Weights of a small mixture-of-experts language model, trained from scratch on English Wikipedia.
Size: 16 layers, width 128, vocabulary 14526, 49.8M parameters.
Experts: 256 experts in each of 14 layers, 32 SwiGLU neurons an expert, 8 picks a token, a shared expert of 64 neurons.
Training: a variant of Muon for the experts, 241M tokens.
Below are experts of layer 2 (counted from 0) of a mixture-of-experts language model. Rows are named router (the router's row for the expert), gate (a neuron's input weights, with its number), up (a neuron's input weights, with its number) and show model dimensions 0-127. Each number is 128 + 32 x the weight over its row's rms, rounded and kept within 0 to 255.
After each expert's rows: a language model's description of what the expert responds to; "comes after" lists some tokens at least twice as common just before its tokens as in all text. This comes from a sample of Wikipedia text that the model never trained on. Tokens count by the router's weight.

# expert 60
router [ 90  97 117  86  92 162 126 136 138 164 107  98  79 155 138 104 152 164 161 134 158 137 139 144  89 172  85 138 145 196 151 101  89 141 179  43 124 141 156 132  77 104 152 142 106 151  75 105 130 123  99 125 138 132 182 183 115  82  71 144 125 144 167  83  86  78 143 121 135 144 143 120 151 136 126 182 106 174 141 146 166 111 178 115 118 123 123  90 168  55 143 185 123 142 162  61 137 105 149 150 115 103 139 104 170 165 143 114 150 162 115 151 160 191 140 109 210 109 122  99 148 177 158  88 138  81 107 133]
gate1 [123 175 118 138 151 118 115  81 153 101 141 143 121  91 129 156 131 129 117 117 153 212 137 120 145 169 126 104 122 139 112  57 146 171 105 141 138 148  99 165 111 151  81 131  37 114 102 131  94 162 145  70  98 136 146 153 118 107 141 115 125 127 105 136 114 127 144 145 127 133  95 163  64 138 152 132 151 122 134 228 154 113 151 169 219 106 139  78 113 149 119 208 118 113 126 174 128  41  70 156 107 161  85  79 135 111 151 162 178 144 129 159 146 142 191 103 159 166 123 114 130 151 100 158 158  93 113 154]
up1 [135 100 136 111 112 150 146 178  91 148  94 131 129 165 124  79 115 124 167 147 111  53 116 133 113  71 119 144 130 137 139 194  96  62 154 123 159  94 158  95 129 126 166 135 223 138 163 140 125  94 119 176 170 111 134 123 140 153 158 147 134 147 129 132 144 139 126 112 119 137 179 101 208 108 100 106 111 121 111  43 105 158 107  79  59 142 127 164 159 104 153  56 150 144 129  78 114 217 165 119 148 102 149 199 125 136 106 108  89  98 140 107 108 122  73 156  74 104 155 128 117 122 149  94 134 123 149 108]
Description: Pronouns and narrative clauses. Pronouns and that or which in plot and biography narration, such as he, his, them, and the stem convin in convinces.
comes after: ",", " to", " and", " of", " that", " where"

# expert 52
router [ 73 137  91  98  91 177 121 122 122 171  92 106 105 154 122 111 123 156 160  84 154 154 188 164 147 130 111 119 145 184 169  87 107 112 193  88 140 126 140 148 110 135 110 140 109 133 140 105 133 102 126 158 150 154 142 161  92  96  84 163 140 174 193 108  81  63 128 109 134 137 192 133 148 173  81 138  85 145 157 151 141 144 140 118  49 128 125 108 168 107 157 183 159 104 150 101 159  98 151 189 114  93 179  80 172 158 128  85 162 143 117 187 119 160 120 146 194  99  92  82 166 165 146 114 127 118 125 181]
gate1 [144 230 163 173 207 145 141 113 131 133  89 163  78  61 127  98 123 116 104  87 111  82  84 149 122  79 104  85 148 151 137  86 147 131 129 156 125  78 103  52 107 111 170 165 154 144 127 100  84 140 158 170 146 172 141 120 184 197 113 106 144 126 126 139  95 165 125 119 145 166 107 133 149 165 131 173  99 119 162  68 128 182  73 137  95  79  83 147 129 124 110  99 129 119 162 175 142  98 165 144 118 113 141 121 130  64 113 137 167 146 180  90 147 118 123 150 128 105  89 113 149 166 141 148  81 132 114 158]
up1 [123 169 156 152 158 206 136 106 142 125 111 187 100  86 129 123 144 134 110 113 100 109  89 143 110 114 117 132  93 183 102  78 151 151 160 139 112 102 107  63 108 133 132 133 127 124 172  70 142 156 128 147  83 152 162 142 191 103 139 141 147 123 146 170 133 107 146 158 109 130 101 200 154 199 131 141  88 149 127 122 159 189 129 132 146  89  69 146 133 165 163 118 129 152 182 145  83 145 188 132 139 101 140 100  82 109 107 199 196 131 124 139 136 157 129 221 178  95 129 165 144 185 161 155  81 117 151 131]
Description: Brackets and math symbols. Opening and closing parentheses, braces, plus signs, minus signs and percent signs, especially in LaTeX formulas like (x) and \left(, and vote-swing tables.
comes after: " |\n", "}", " mi", " medalist", " km", " /"

# expert 30
router [ 92  75  94  86 110 171 141 118 156 172  78 109 101 177 139 113 139 149 153 107 147 135 164 164 125 130 117 129 219 172 144 102  79 159 144  99 125 186 161 128  81 110 138 156 135 185  97 100 118  78 112 128 164 148 169 166 110 112 115 147 139 131 182 123 115  65 154 113 164 150 174  72 156 155 112 151 134 125 139 165 182 150 142  93  74 129  95 114 167  84 169 178 150 172 155 104 135 111 172 143 120 134 169 130 141 148 112 126 157 157  78 131 211 138 125 140 183  93 128  71 168 151 166  84 132  99 126 155]
gate0 [130 157 156 104 138 180  97 155 163 111  77 129 108 153 113 175 175 131 142 113  90 160 128 160 129  51  95 144 137 143 207 146 129  99 140 105 123 178 114  73 136 114 171  98 152 156 115 106 168 145  86 116 173 138 125 159  92 113  67 151 137 146 111 176 175 121 120 131 109  96 145 123 129 154 137 177 119  86 105  61 167 154 148 106 123 168 130 152 173 119 156 193 157  88 121 123 106  89  90 139 120 172 131 126 183 160  98 180  79 137 205  93 135 141 180 152 189 119 151 189 147 152 129  86 141 133 163 158]
up0 [165 169 164  97 169 191 103 152 149 120  76 149 111 179  76 167 132 130 125 151 118 146 119 131 163  50  94 128 125 136 176 146 119  99 127 104 115 150 132 105 116 116 184  83 150 168 111 105 148 142  81 126 150 141 120 165 124 136  31 142 112 123  99 172 165 104 149 126 106  85 154 112 154 141 133 188 119 102 139  70 123 162 137 112 101 183 111 143 183 110 136 170 112  80 123 136 102 102 105 152 131 165 144 127 178 151 105 162  77 128 196 103 154 153 178 143 198 117 180 166 133 188 124 115 158 127 168 181]
Description: Capitalized word starts. Capitalized word openings in lists, tables and names, such as Ass in Assamese, Dr, Preceded, Michael, and the pronoun his.
comes after: " |", "-", "|", ".", ":", " to"

# expert 28
router [103 115 102 106 111 134  58 105 137 163  96  68 124 151 186 130 154 135 187 101 174 153 208 162 127 157  99 139 131 158 154  90  66 113 212 134 176 139 131 128  99 119  85 149 154 162 105 113 130  95 110 162 126 155 125 165 124  88 136 157 101 143 163 135 115 128 127  96 159 135 171 153 151 133  64 174 114 172 136 167 191 121 133  91 115 124 104 124 192 101 148 149 158 122 149  79 143 103 161 153 123 101 146 111 170 141 134 114 210 162 122 160 144 177 107 116 172  32 116 116 159 152 164 117 137 106 101 132]
gate0 [133  91 112 101 207 131 127 124  98 204 187  97 134  80 140 152 132  77 103 118  58 147 154  83 152 106 138 141 152 129 172  97  95 127 146 161 107 126 213 127 120  88  97 113 178 159  83 120 150 128 165 139 175 162 107 115 114 158 104 115 101 177 166 119 160 153 111 167 133 137  88 113 131 141 132  81 158 185 117 136  79  96 126 129 128 168 113 111 164 129 101  84  75 142 199  83 135 130 116 131 136 159 128 174 128 142 165  94 129 121 107 120 152 120  69 112 177 155 225 161 110 120  97 116 116 135  72 136]
up0 [111 162 168 143  84 136 134 122 172  69 109 149 130 181 128  98 111 166 165 152 202 110 120 178  95 147 144 122 114 122  90 150 167 146 127  87 162 138  53 138 134 183 171 148  75  79 156 137 107  91  97 141  71 105 158 138 136 119 151 155 137  77  78 139 126 117 140  82 133 128 184 141 124 105 131 168  67  94 145 130 171 140 140 113 132  75 150 130  94 125 151 178 197 121  32 163 105 121 113 114 103  91 111  80 105  98  71 139 113 149 136 151 109 137 185 114 102  84  68 104 138 129 147 150 152 119 168 141]
Description: Digits 3, 5, 4. Digits, mostly 3, within IDs, model numbers, coordinates, years and percentages, such as DTXSID3, RMX3361, 128°35′.
comes after: " ", "1", "2", "-", "/", "3"

# expert 16
router [ 71 111 108  83  92 186 132 131 138 174 111  89 136 170 139 114 150 186 142 114 155 156 168 151  98 184  81 155 156 164 162 114 101 149 164 129 125 159 191 132  81 103 131 159  89 122  96 116 113 116  96 135 176 150 152 203 109 101 112 135  82 168 124  84  87  68 152 112 155 119 166 124 174 172 112 145  96 171 145 136 158 139 144 104 111 140  76 124 165  99 136 164 157 110 159  94 147  99 177 148 123 102 170  81 168 166 138  92 182 155 125 148 178 140 104 128 197  95 108  78 178 144 153 114 168 136  90 148]
gate1 [162 117 147 146 149 130 126 131 141 147 154 109 114 103  91 128  83 121 204  88 146 128  91 107 149 141  94 125 177 175 118 144 141 146 137 105 130 154 142 155 116 181  99 144 119 161 128 121 138 119 109 161 168 170  90  77 134 120 137 126 113  59 102 110 143  72 210  89 144  67 156  88 145  93 133 167 134 199 187 164 122 121 106 101  99 101  70 153 108 109  93 143 102  62 125  97  59  87 128 105 128  97 160 109 122 128 117 153 108 133 201 130  99 110 148 201 179 141 103 119 188  96 118  89 152  78 107  92]
up1 [144 151 129 120 133 118 135 135 150 104 143 171 117  93  98 148 121 130 190  80  89 118  91 189  55 161 137 108 158 128  87 127 140 143  98 136 114 162 110 197 144 159 105 171 103 145  83  91  90 121  99 165 129 132 149  65 130 143 130 128 159  86  98 126 174  95 181 104 145  84 170 139 117 163 122 123 155 169 204 126 172 164 131 140  97  79  90 175  97  97 134 162 108  88 164 174  65 104 122 124 139 123 148 108 175 134 151 104 161  96 186 149 113 139 164 173 173 136 119 129 180  47 116 115 176 103 162 105]
Description: Clause connectives. Relative pronouns and conjunctions opening a new clause after a comma or noun: who, which, that, but, while, when, and.
comes after: ",", " those", "),", " footballer", " No", " people"

# expert 33
router [119  72  97  84  73 194  93 159 137 183  85  96  75 137 188 110 179 145 134  95 121 151 137 185  90 145 105 112 176 168 171 104  92 144 146 115 143 127 160 132 106 128  64 124 149 164  93 118 131  92 106 173 146 160 128 154  83 106  91 126 156 155 130 107 100 119 146  68 128 110 183 119 153 175 104 143 113 128 102 151 189  99 166 107 101 117  93 111 171 111 130 163 119  99 163  73 162  90 174 132 133  95 154  99 136 161 166 117 172 172 129 165 159 141 153 106 168 112  88  96 156 142 183  91 189  99 109 148]
gate0 [119  67 122 128 141 105 183 126 147 126 120 122 157 155 113  88 179 201 145 141 103 125 118 163 133 121 109 160 157  81 109 116 126 114 149 128 122  48 112  97 103  83 141 121 187  99 146 109 153 124 108 168 125 139 154 107 177  64 193 148  94 163 153 129 139 130 170 108  99 108 137 124 160 164  95 168 123  95 124 108  99 109 178 172  75 124 136 189 125 153 120 181 161 143 149  96 147 125 119  42 132  93 172  69 164  98 125 114  94 178 118 129  62 172 108 102 143 173  73 141  99  74  96 123 167  98 129 153]
up0 [103  79 125 151 153 131 173 118 107 136 125 154 161 158 101  83 154 150 113 139  80  90 101 150 185 114 121 139 118  97 102 121 174  90 122 139  94  73  97  82  84  76  84 120 174  98 165 111 126 116 101 181 108 134 119 102 167 107 203 171  64 139 151 128 147 134 169 100  99 125 132 143 178 174  55 192 115 104 142 114 116 123 151 151  90 128 102 194 137 175 128 110 151 162 140 117 126 119 125  60 158 109 149  70 188 104 129 125 113 185 115 141  94 159 131  88 153 181 100 149  97  77  82 114 166 104 141 119]
Description: Word-initial fragments, ordinals. Beginnings of words after articles, such as susp(ension), con-, de-, and words like out, down, second, third, stake, share.
comes after: " the", " a", "-", " to", "'s", " due"

# expert 31
router [103  83  73  80 100 139 139  89 166 145 111 112 105 183 150 138 194 126 215  93 130 176 199 150 126 136  77 141 179 132 143  98  99 110 155 105 122 142 157 118 111  97  91 155 132 146 118  97 130  88 151 135 159 133 185 141 136  98  67 123 124 154 146  98  63 103 135  88 150 132 169 138 165 111 120 201 115 133 146 173 185 134 157 112  96 155  60 100 118  94 157 133 182 157 149 116 143  92 149 153  85 109 174  88 138 162 136  94 146 148  84 166 153 143 104 126 138  82  92  99 142 144 159  86 170 116  94 164]
gate1 [ 84 106  98 121  99 171 167  94 137 112 139  90  62  66 204 192 184 164 117  73 104 174 153 142 141  89 121 161 151 113  72 123 110  75 138 104 110 125 114 112 155 128  38 118 179 170  87 127 157 106 154  55 129 104 167 136  69 143 157 134  89 125 133 121  90 149 125 108 108 135 130 150 129  96  89 130 123 166 177 109 141 162 117 117 124 146  90  83 106 165 123 114 109 165 151 151 162 145  97 100 157 133 157 140  85 158 168 184 112 153 136  84 184  94 134 161 163  77 113 150 122 146 142 150 166 134  92 138]
up1 [185 169 141 140 172  91  91 174 108 133 108 158 168 177  71  80  65  98 142 187 130 104 111 100 123 177 125 104 100 170 176 126 134 163 118 157 161 138 150 146 118 118 218 119  93  88 190 134  90 165  99 206 139 126  96 139 185 105 115 120 142 145 140 156 150 119 128 138 157 128 138  84 148 153 163 100 121 101 108 136 100 100 141 118 128 128 141 195 150  97 128 150 160 109  90 101  94 128 166 158  92 114 101 156 187 103 109  69 133 100 149 163  68 147 120  74 101 188 146 143 137 121  99 114  98 107 173  98]
Description: Line breaks, list metadata. Line breaks ending infobox or list fields, table pipes, digits in years, and citation words like ISBN and Liter(ary).
comes after: "9", "6", "8", "4", "5", "7"

# expert 35
router [ 79 113 120  70 112 158 103 137 165 135  87 128  97 170 116 129 176 148 168 110 168 158 157 124  87 159  89 140 123 177 161 111 124 149 137  69 158 177 172 103  89  97  81 129 134 151  74 107 164 120 138 160 145 144 145 169 111 107 107 143 147 138 163 112 107 121 103 116 145 101 157 132 117 149  90 167 101 172 103 152 129 144 164 108 104 122 109 101 182  69 123 177 184 117 145  77 198  79 167 186 127 102 151  96 173 167 118 117 168 180  81 149 121 179 106 107 172 108  99 105 189 152 192 109 162 123  97 169]
gate0 [191 133 109 111 105 120 149 117 114 193  80 152 115 103  89 186 147 121 132 197  74  65 151 150 110  58  96  79 124 111 130 136 164 111 129 114 123 133 152 127 112 172 193 133 115 119 134  86 118  89 134  90  92 152 105 156 104  84 105 125 144 150 127 112 175  66 116 187 129 150 105 130 166 148 117 144  77  96  77 104 147 207 101 120  97 106 151  86 160 109 104  74  74 179 106 162 106 117 128 175  81  86  84 137 152 182 117  93 110 133  88 132 155 151 109 104 138  76 131 148  95 154 133 160 146 122 120  82]
up0 [ 48 104 148 176 139 130 101 127 150  83 163 121 138 179 160  70 136 141 132  86 146 208 123 137 167 185 141 151 147 124 127 148  97 145 149 134 140 139 120 137 152  87  73 118 121 129  60 143 124 144  98 150 148 104 143  64 145 130 136 112  98  86 110 107  82 197 136  87 139 108 151 115 100 115 119 110 190 171 168 129 103  69 119 162 147 176  91 148 123 124 164 162 173  82 144  98 167  99 115  78 158 184 165  67  81  92 116 143 136 129 180 144 115 104 149 168  95 162 108  98 174 109 141  92 110 120 137 188]
Description: Predicate words after be. Adjectives, participles and adverbs right after was, is, were or been, such as able, used, found, located, relatively.
comes after: " was", " is", " were", " are", " be", " and"

# expert 46
router [ 97  93 108 114 122 154 121 118 116 146 115  94 120 132 190 118 133 157 186  96 170 176 190 174 101 139  79 125 176 148 167  87 101 144 179  83 157 160 126  91 101  80 116 166 128 179 123  82 151 104 148 173 196 163 164 150 102  88  92 166  84 168 133  98 121  92 114 105 131 141 170 151 150 144  78 196 111 117 129 133 132 142 142 133 101 139 103  96 136  94 167 147 175 134 168 110 164 117 193 176 128 119 155 108 151 134 122  93 208 190 123 149 138 172  97 130 141 109 100  92 145 148 153  84 185 112 103 150]
gate0 [135 147 101 118  91 158  92 127 145 189 122 137 160 127 143 112 186 146 166 109 154 159  76 155 151 104 158 125  84 150 119 124 158 164 151 130  93 161 139 177 170 174 115  99 111 105 106  78 128 135 142 135 157 111 166  99 203  88 123 180 157 115 111  83 134 145 131 109 124 145 141 119 157 215 155 124 137 108 134 178 119 125 182 112 113 106  32 101 140 107 197 130 107 156 128  63 192 132 110 112 132  82 179 143 122 194 107 140 178 177 132 135 114 114 198 154 175 113 165 129 141 168  87 129 129 130 160 142]
up0 [123 170 129 102 107 116 119  92 123 153 121 154 159 177  74 135  93 128 134 127 182 152 132  44 124 128  97 116 110 145 123  96 101 144 139  92 132 118 124 121 149 151 163 152 128 122 159 126 148  73 130 161 116  67 152 123 146 140  98 101 127  71 133  92 104 150  84 190 122 119 105 158 104 238 174  88 138 120 117 137  85 175 135 100 146  85 163 132 118 153 214  96 103 158 109 121 139 121 132 195 124 158 116  75  60 132 122  57 108 127 109  74 133 190 164 118  91 120 114 126 146 168 185 171 140 166 124 116]
Description: Election and table tokens. "seats" after a number in election text, "arms" in "Coat of arms", plus pipes, line breaks, hyphens and digits in results tables.
comes after: "\n", " ", " |", ")\n", "|", ";"

# expert 58
router [ 99  69 137 132  97 189 116 151 174 158 113 119  93 135 157 104 150 129 149 108 128 176 168 125  93 165  86 108 189 157 153  79  81 130 149  92 166 111 153 117 126 136 129 178  82 183 130 121 170  89 113 170 181 179 165 154 112  83 110 142 152 171 164 111  46 107 125  80 139 114 143 121 176 170 109 162 102 140 158 176 176  98 165 107 128 136 115  72 164 125 122 167 141 131 172  91 172  94 141 144 105 113 162 123 160 156 120  90 161 153 117 146 176 136  95 128 155  59 111  95 138 156 159  86 178 105  86 122]
gate0 [ 99 145 106 144 119 142 156 158 138 101 120 180 134 157 139 136 170  95 111  79  71 140  79 146 153 172 130 119 154 143 138 152  71 124 192 124 125 128  89 104 137 197 101 206  87 112 101 124 106 160 125 144 130 121 124  81 124  95 160  60 156  79 171 177  72 139  98 102 129 150 136  91 119 109  86 125 203 131 134 160  70  92 155 100  56  58 142 104 117  91 120 165  90 138 137 114 158 103 128 176  88 171 187 122 129 134 124 104 134 112  95 168 101 116 180 134 149 160  98 133 177  92  85 124 115 144 106 110]
up0 [149 120 146 103 125 113 120 127 137 142 139 123 121 124 126 122 109 157 122 151 158 152 119 133  97  55 134  98 109  76 123 101 150 126  93 126 185 140 184 141  97  89 158  87 168 137 153 125 143 137  78 102 124 141  99 163 109 169 125 227 143 167 128 112 161 136 182 137 155  96 130 144 121  90 172 105  66 143 117  59 109 197  72 151 208 198  99 119 173 172 135 120 152 139 107 135 133 142 159 181 140  84 135 115  99 120 155 148 127 144 187 104 109 137  94 154  76 106 198 135  52 117 147 167 165 102 151 119]
Description: Capitalized name starts, years. Capitalized first pieces of proper names, like Est-ella, Re-x, Be'er, and the leading 1 of years or blank table cells.
comes after: " |", " ", ":", "|", "-", " of"

# expert 20
router [148 121 108 129 127 153 141 112 126 158 143  32  88 144 177 128 130 146 191 129 177 137 186 140  94 188  75 139 185 162 172  80  99 105 204  97 174 150 138 106 104 124 113 164 116 156 115 101 141  79 133 150 182 137 152 177 131 116 113 143  85 149 145 103  95 112 144  82 169 183 151 160 168 111  89 161  60 147 131 133 143 124 183  72 113 107 117 102 154  98 156 142 186 112 151 122 178 119 180 132 116 108 159 110 163 147 103  98 170 139 124 140 126 159 118  95 149  94 121 109 136 150 181  91 160 117  84 165]
gate2 [119 136 121 124 128 103 119 141 144 156 142  81 169  90 127 130 137 115 110  86  93 143  99 186 106 145 127  89 178 144 160 131 121 152 115 105 122  94 176 152  87 162 152 141  67 124 137  99 170  98 118 150 122 176 132 198  93 151 138  51 158 125 104 100 175 139  84 110 177 179 204 123 135 133 144 149 174  92  89 109 130 132  93 121  85 121  90 114 121 153 133 107 127 105 143 128 106  61 176 111 140 184 196 147  96 203 169 129 152 138 112 184 123 136 156 139 134  75  79 100 117 144 217 126 110 177 106 148]
up2 [161 163 129 132 175 103 117 153  95 165 193 124 158  50 132 122  89 114 118 152  92 136 119 128  90 118 131 105 165 154 154 119 126 139 131 110 132 103 122 204 112 140 153 110 131 113 136 140 165  85 140 183 132 175  87 206 110 153  91  28 137 120 116 104 151 108  92 154 162 163 136 100 118  83 150 127 152 103 100  43 141  98 100 100 121 137  77 158 103 161 175 117 110 106 121 167 122  83 125 131 149 192 144 156  86 146 169 114 130  96 182 175 123 164 144 121 108  68 121 169 105 100 174 135  76 118  97 166]
Description: Table blanks, name endings. Blank space cells in tables and before numbers, final letters of first names (Brenda, Rhea), and colons after infobox fields like Born.
comes after: " |", "|", ";", " in", " August", " May"

# expert 51
router [134  82  98 115 126 134 135 135 118 170 102  53 119 146 183 121 186 160 191 127 139 143 198 157 116 174  98 148 128 186 140 115  75 106 180 103 180 128 149 131  90 120 134 139 139 170  99  62 136  96 122 133 148 137 139 178 116 123  72 183  91 165 160  73 102  94 137 104 168 147 129 153 163 154 124 145 128 201 136 124 174 116 162 126  98 106 111 107 151 111 162 158 148 121 148 124 192 106 155 144  92 110 166 122 140 167  97 110 170 172 111 141 131 184  80  99 140  67 128 104 143 154 157  92 170 105  91 186]
gate1 [140 118 131 101 145 144 123 118 142 100  94 250 118 101  97 134 144 120  59 153 162  94 104  82 114 148  89 144 120  94 136 175 104 131 157 104 125 148 101 108 143  91  98  96 123 117 178 170 154 153 145  99 127 132 132 114 155 125 171 135 145 123 171 172 208 189 143 168  95 126  86  70  67  70 138 151 139 170 159 135 136  93 123 118 115 112 102 134 119 152 144 143 145 154 152 112 154 172 104 135 113 104 123  82 105  76 121 157 200  92 177 145 109 105 145  59 102 142 130 106 141  93  65 166 112  77 173 153]
up1 [125 135 109 145 108 115 129 136 119 162 160  11 113 131 154 114 104 127 202 111  95 168 160 173 142 124 162  97 146 164 127 100 161 143 116 166 129 115 167 140 111 150 154 170 134 140  80  86 110 100 115 152 110 122 118 135  91 130  85 120 106 121  84  98  34  84 102 100 161 123 171 188 187 167 132 112 117  79  96 129 118 169 117 144 161 145 154 112 144 107 108 111 108 113 111 150  93  84 143 128 141 165 124 168 164 171 142  88  58 161  84 124 152 155 120 219 151 113 123 141 115 145 180  87 135 187  95 108]
Description: Year final digits. Last digits of years and other numbers in prose and tables, such as 1993 NBA Finals, in 1955, 2019 fight dates.
comes after: "0", "9", "8", "1", "7", "2"

# expert 44
router [103 103 115 104 129 132  98 149 148 153 114 119 106 139 167  72 204 158 163  77 137 157 144 160  89 155  88 108 161 188 142  91  32 111 162  67 175 134 143 106 104  85 133 137 119 131 124  61 157  87 129 129 159 139 167 192 130 105 100 163  98 156 158  90 113  91 107 111 148 145 145 135 127 128 122 204  74 146 137 142 137 125 133  86  84 124  95 103 141  96 170 159 157 108 166 112 170  95 156 148 102  98 157  98 129 151 133  97 202 138 125 173 153 142 103 109 160 107  71  93 185 156 159 119 173 120  95 134]
gate0 [102 117 133  90 156 141 139 119 122 144 108 122 129 118 143 120 137  91 112 116 123  47 138 116 140 116 137 124 162 109  93 126  89 115 104  23 155 152 214 138 162  92 131  73  95  86 158 147 151 116 167  84 162 151 176 112 122 163 146 119 143 156 147  70 150 132  74 155 139 151 131 149  84 167 111 174 127 154 147 130 103 103  96 219 132 123  89  83  97 137 106 171 138 160 177  82 173 154 140 123 107 111  99 109 128 186  83 128 192 153 123 139 125 151 143 117  99 140  81 101 127 162  81  93  65  72  87 131]
up0 [153 138 141 195  85 118 103 139 133 118 144 125 111 115 101 139 136 154 124 125 121 217 109 147 105 133 104 122  91 167 184 141 159 133 148 206  99  78  60 108  95 151 114 187 159 158  91  86 118 155  99 179  95  95  93 149 152 116 110 144 113 131 119 189  89 110 179 101 118 111 124 110 172  92 129  92 130  99  97 132 156 150 167  61 105 103 143 159 146 117 140  85 128  84  98 180  90 101 127 142 155 132 173 142 136  51 176 136  73 100 150 105 134  95 109 133 162 100 164 150 116 117 156 152 183 178 192 123]
Description: Table cell separators. The pipe character separating cells in Wikipedia tables, especially after numbers, years, percentages or names in stats rows.
comes after: ")", "0", "%", "4", "3", "6"

# expert 43
router [ 88 140 122 107 131 137  91 145 149 169  87 109 124 138 141  64 149 137 180 123 155 181 161 191 143 144  79 110 136 142 198  78  97  90 180  94 164 152 133 121  91 144 117 145 105 182  77 123 120 104 139 166 151 121 114 144 131 120 136 151 123 173 151 119 117 120 148  90 134 142 148 139 148 112  83 169  56 148 157 173 165 120 162 125  89 127 118  76 180  91 152 158 164 117 166 112 136 112 142 178  72 101 189  99 154 152  88  65 170 145  76 207 168 140 116 117 145  96 114  89 156 135 164  71 158 115 113 152]
gate1 [175 215 117 163 136 130 115 154 111 128  89 164 138 143 151  23 129 109 107  88 144  95 123 111 167 131 121 163 124 173 139 113 155  80 142 139  90 109 126  27 122 151 136 132 124 116  92  84 109 136 105 190 176 184 117  82 139 174  61 107 137 120 106 105 150 165 116 165 143 114 149 124 178 122 141 169 152 173 119 137 180 119  91 106 120  81 154 121 128  88 110 196 158 111 110 142  81  93 116  64 120  75 120 174 118 163 113 114 140 144 126 173 124 154 118  96 145 138 121 149 118 137 164 114 191 146 147  91]
up1 [134  51 176 130  47 168  56 104 164 183 125 104  68  97  91 197 134 148 180 107 113 144 153 187 130 145 142 121 119  87 158 101  69 182 114 133 201 147 113 171 104  93 128 123 125 150 111 147 163 110 119  95 112  92 140 160  89 108 136 131 108  82 121 164 115  69 159  81 165 120  86 113 101 172 162 128  67 147 182 137  74 150 171 188 132 115  90  93 128 175 139  86 110 108 116 127 115 160 106 156 121 142 138 130 164  90 132 130 108 136 183 108 130 127 101 121 147 122 100 155 145 133 137 157 100 143 136 150]
Description: Math markup and codes. LaTeX subscript and superscript markers like ^{ and _{, plus digits and capital codes such as TV, LC, NM_0.
comes after: " |\n", " (", " \"", "\n", " km", ".\n\n"

# expert 2
router [ 91  98  62  62  81 136  90 171 144 176  93 108  95 140 164  83 141 140 165 114 142 158 163 155 116 128  93 158 168 187 186  56  68 142 152 103 141 131 183 122  92  96 105 157 122 174 131  78 158 117 142 162 145 145 161 171 130  94 115 111  80 151 159 103  63 110 128  94 146 121 144 110 155 170 124 145 113 157 155 159 140 134 127 148  74 153 114 113 147 103 131 148 164 166 145 107 180 131 151 158 114 115 177 123 173 138 107  94 179 168  51 166 189 145 143 116 159  91 112 119 137 147 149  92 157 115  81 117]
gate0 [139 100 133  99 144 101 119  95 184 163  95 129 151 161  56 130 173 144 145 145 121 130 171 163 164 172 150 123 161 152 101 156  93 103 124  91  85 153 107 140  75 137 130 169 110 160 127 138  83 129 181 137 135 186 211  89  94 183 118 111 107 135 149  86 180 192 124 126 113 156  85 161  89 163 149 115 151 102 110  99 109 142 152 101  64 150 125 128 102 103 131 115 124 181  79 188 166 153 166 104 141 126 122  91 140  87  59 122 105 159  86 126 131 111 153 137 124 138  61 111 151 214 125 178 136 114 109 125]
up0 [124 151 124 152 112 138 126 160  70  89 169 131 114 120 196 108  88 135 125  90 153 115  77  83 100 113 125 113  87 146 133 105 167 174 121 160 175  98 148 132 199 108 115  95 159 120 137 107 150 136  89 120 120  76  55 163 179  86 150 151 142 138 110 158  60  66 109 116 148 106 158  86 171 115 117 134 112 124 143 146 166 108  96 140 184 122 110 116 168 145 135 149 119  48 194  79  85  98 106 154 106 134 145 153 116 159 207 129 138 105 188 148 122 132 122  99 139 118 175 117  94  41 129  95 110 125 139 156]
Description: Spanish particles, year digits. Spanish articles and particles in names (de, la, El, Los) and the word against, plus the leading 1 of years like 1791.
comes after: " ", " (", "–", " de", " held", " San"

# expert 1
router [119 103 127  82 137 175  74 116 171 154 134  89  79 168 176 131 147 146 180 110 147 149 155 131  96 120  81 167 158 166 153 104 100 161 166  82 157 153 161 128  98 129  90 140  95 207 114  75 122  86 122 132 161 123 152 152 114 101  90 141 137 156 130 103  54  93 128  93 158 113 151 133 148 173  97 146 101 153 105 160 116 104 153 100 123 113  93  66 137 110 154 173 141 113 155  78 170  75 165 181 106 123 136 105 143 194 127 113 161 168 111 142 163 171 117  77 176 124 108 114 176 178 159 121 161  74 115 184]
gate1 [138 144  49 134 129 108 163  89 146 112 155 136  83 129 109 143 124  95  79 157  87  98 154 179 155 182 141  93 158 144 126  75 164 178  95 107 136 185 133 172  75 113  82 187  59 107  85 133  81 139 106  86 107 130 108 178 117  91 147 124 142  83 143  75 145 118 148 173 175 154 174  86  75 104 193 160  88 123 128 139 132 127 109 155 104 127  98  88 139 122 135 171 107 183 157 107 132 140 141 139  83 132 119 130 147 103 157 199 190 145 107 106 164 133 132 137 194 134 103 142 126 106  81 122 156 135 149 110]
up1 [129  27 165 114  66 110 139 145  99  94 124  85 147 161 173 109 108 102 142 107 144 101 129 126 101  84 143 101 121 114 180 164  86 108 115 128 185 126 157  88 156 115 158 139 206 118 195 128 160 126  94 123 112 111 191 171 160 177  84 133 117 178  62 162 103 132 134  88  76 118 124  98 187 126  91 118 116 152 108  98  92 171 124 130 123 151 119 129 185 151 176  99 152 114 188 135 149 150 116  89 106  57 153 121 127 132  64 159 127 130 147 135 161 140  78 124  82 133 165 164 134 145 117 138 125 108 117  90]
Description: Word-initial short pieces. First piece of a lowercase word split into fragments, often after the or a, such as qu(arry), cat(arsi), b(ipyramidal), ar(ches).
comes after: " the", " a", " is", " and", " as", " was"